Weights of a small mixture-of-experts language model, trained from scratch on English Wikipedia: width 160.
Below are experts of layer 3 (counted from 0) of a mixture-of-experts language model. Rows are named router (the router's row for the expert) and show model dimensions 0-79. Each number is 200 + 40 x the weight over its row's rms, rounded and kept within 0 to 999.
After each expert's rows: "raises" lists some tokens whose logits its average output raises strongly, later layers aside; "comes before" lists some tokens at least twice as common just after its tokens as in all text. This comes from a sample of Wikipedia text that the model never trained on. Tokens count by the router's weight.

# expert 5
router,246,144,216,196,159,193,208,313,252,171,165,223,205,149,143,184,260,156,240,189,180,228,270,239,192,203,190,177,162,227,208,140,148,113,112,228,158,186,206,142,204,162,228,225,198,220,260,181,233,164,206,206,274,236,239,134,185,140,182,147,283,242,202,91,226,177,254,158,275,148,181,202,290,166,213,123,211,211,255,227
raises: " of", "ly", " of the", " "
comes before: " of", " |", ":", ": ", " of the", "ly"

# expert 53
router,199,162,232,137,199,184,158,244,199,187,158,209,193,158,157,167,219,162,213,155,219,188,245,264,170,213,166,253,158,172,226,183,137,120,143,183,169,201,139,167,204,135,273,248,185,257,256,179,245,177,144,223,231,322,229,163,181,188,163,156,222,202,210,176,224,198,157,188,164,218,196,143,239,218,209,123,200,175,233,265
raises: ".", "–", ",", "-", "th", "3"
comes before: " | ", ".", " |", "–", ", ", "th"

# expert 30
router,247,204,220,143,191,193,208,170,207,203,136,234,174,192,202,209,199,111,242,147,163,235,244,194,215,202,199,277,232,160,295,155,163,168,196,212,217,132,233,182,222,180,221,277,254,198,238,106,190,146,193,211,196,254,256,217,193,159,180,184,214,221,151,171,293,117,178,194,177,213,223,152,245,162,177,115,183,183,327,192
raises: "i", "ie", "it", "ic", "on", "is"
comes before: "\n", "ic", "ia", "ian", "and", "ittee"

# expert 59
router,231,194,227,135,194,192,180,236,294,170,156,253,160,211,128,166,233,154,203,141,204,176,179,175,174,199,182,213,199,146,229,197,190,151,144,192,143,198,138,191,187,128,231,250,189,235,265,232,245,121,176,227,231,301,234,142,173,211,161,163,238,213,179,168,241,141,201,151,208,209,217,147,289,188,196,110,240,189,244,212
raises: ".", ",", ":"
comes before: " | ", ".", " |", "°", "%", "′"

# expert 29
router,198,108,247,163,181,175,220,253,187,175,113,206,241,188,190,170,249,131,183,165,169,146,252,156,175,156,163,220,176,166,240,141,212,171,167,223,207,188,175,260,119,180,286,251,205,240,202,205,210,127,146,197,262,320,243,124,135,185,204,122,234,203,165,150,207,169,237,169,245,240,211,149,270,189,224,155,167,222,255,177
raises: "-", "- D", "The", "\"", "- ", "=="
comes before: "-", "|", "| ", "==", "The", "- "

# expert 4
router,193,165,222,206,130,155,203,169,279,254,144,252,235,162,143,182,254,190,214,153,171,225,227,228,192,210,196,260,218,182,304,153,156,121,193,211,200,191,177,176,206,164,206,264,205,210,298,213,227,181,147,276,250,240,239,143,211,198,203,92,185,213,200,157,238,187,170,206,215,177,214,180,214,125,221,203,139,204,188,197
raises: " the", " a", " "
comes before: " the", " by", " ", " a", " to", " as"

# expert 12
router,243,146,228,219,159,156,189,217,236,178,179,208,249,227,191,143,250,176,248,201,185,200,225,192,169,242,223,207,198,141,255,183,95,138,202,225,149,193,184,262,186,109,243,208,261,209,205,218,220,174,177,183,207,233,288,145,133,168,180,126,212,241,188,162,240,155,181,138,168,191,196,168,298,187,167,199,244,183,271,271
raises: " of", " and", ","
comes before: ".", ",", " of", "\n", ":", " ("

# expert 8
router,181,147,203,162,151,153,228,260,246,209,168,210,243,155,151,189,219,179,226,174,200,272,230,253,121,243,199,149,231,184,260,205,208,161,142,240,185,200,170,157,175,136,219,214,194,159,240,182,208,137,144,238,217,239,252,144,195,136,167,174,202,260,177,208,249,173,211,199,179,169,145,197,258,200,192,147,207,244,205,210
raises: "\n", "\n\n", ").", "re", ")", "ore"
comes before: "\n", "\n\n", "A", "P", "S", "L"

# expert 15
router,200,100,279,173,184,200,196,252,215,260,96,241,259,193,200,182,207,135,187,178,229,188,260,257,203,224,186,211,180,158,243,126,127,132,161,226,121,166,187,193,232,156,218,229,156,251,193,157,226,194,163,192,265,289,228,120,202,224,174,127,229,278,232,175,255,134,172,169,199,138,213,189,218,176,242,150,178,199,194,249
raises: " the", " an", " a", " "
comes before: " the", " a", " his", "side", " ", "out"

# expert 43
router,219,189,228,129,163,154,226,161,220,233,131,192,177,245,213,183,197,168,204,210,208,195,266,180,230,210,160,231,216,165,242,164,140,157,142,218,148,194,198,237,251,114,197,232,219,173,260,234,157,115,157,209,225,252,237,167,184,233,181,151,208,256,166,207,211,143,307,132,224,172,150,149,288,161,235,173,175,198,195,247
raises: "\n\n", " He", " The", "\n"
comes before: "\n\n", " The", " He", " It", " In", " In "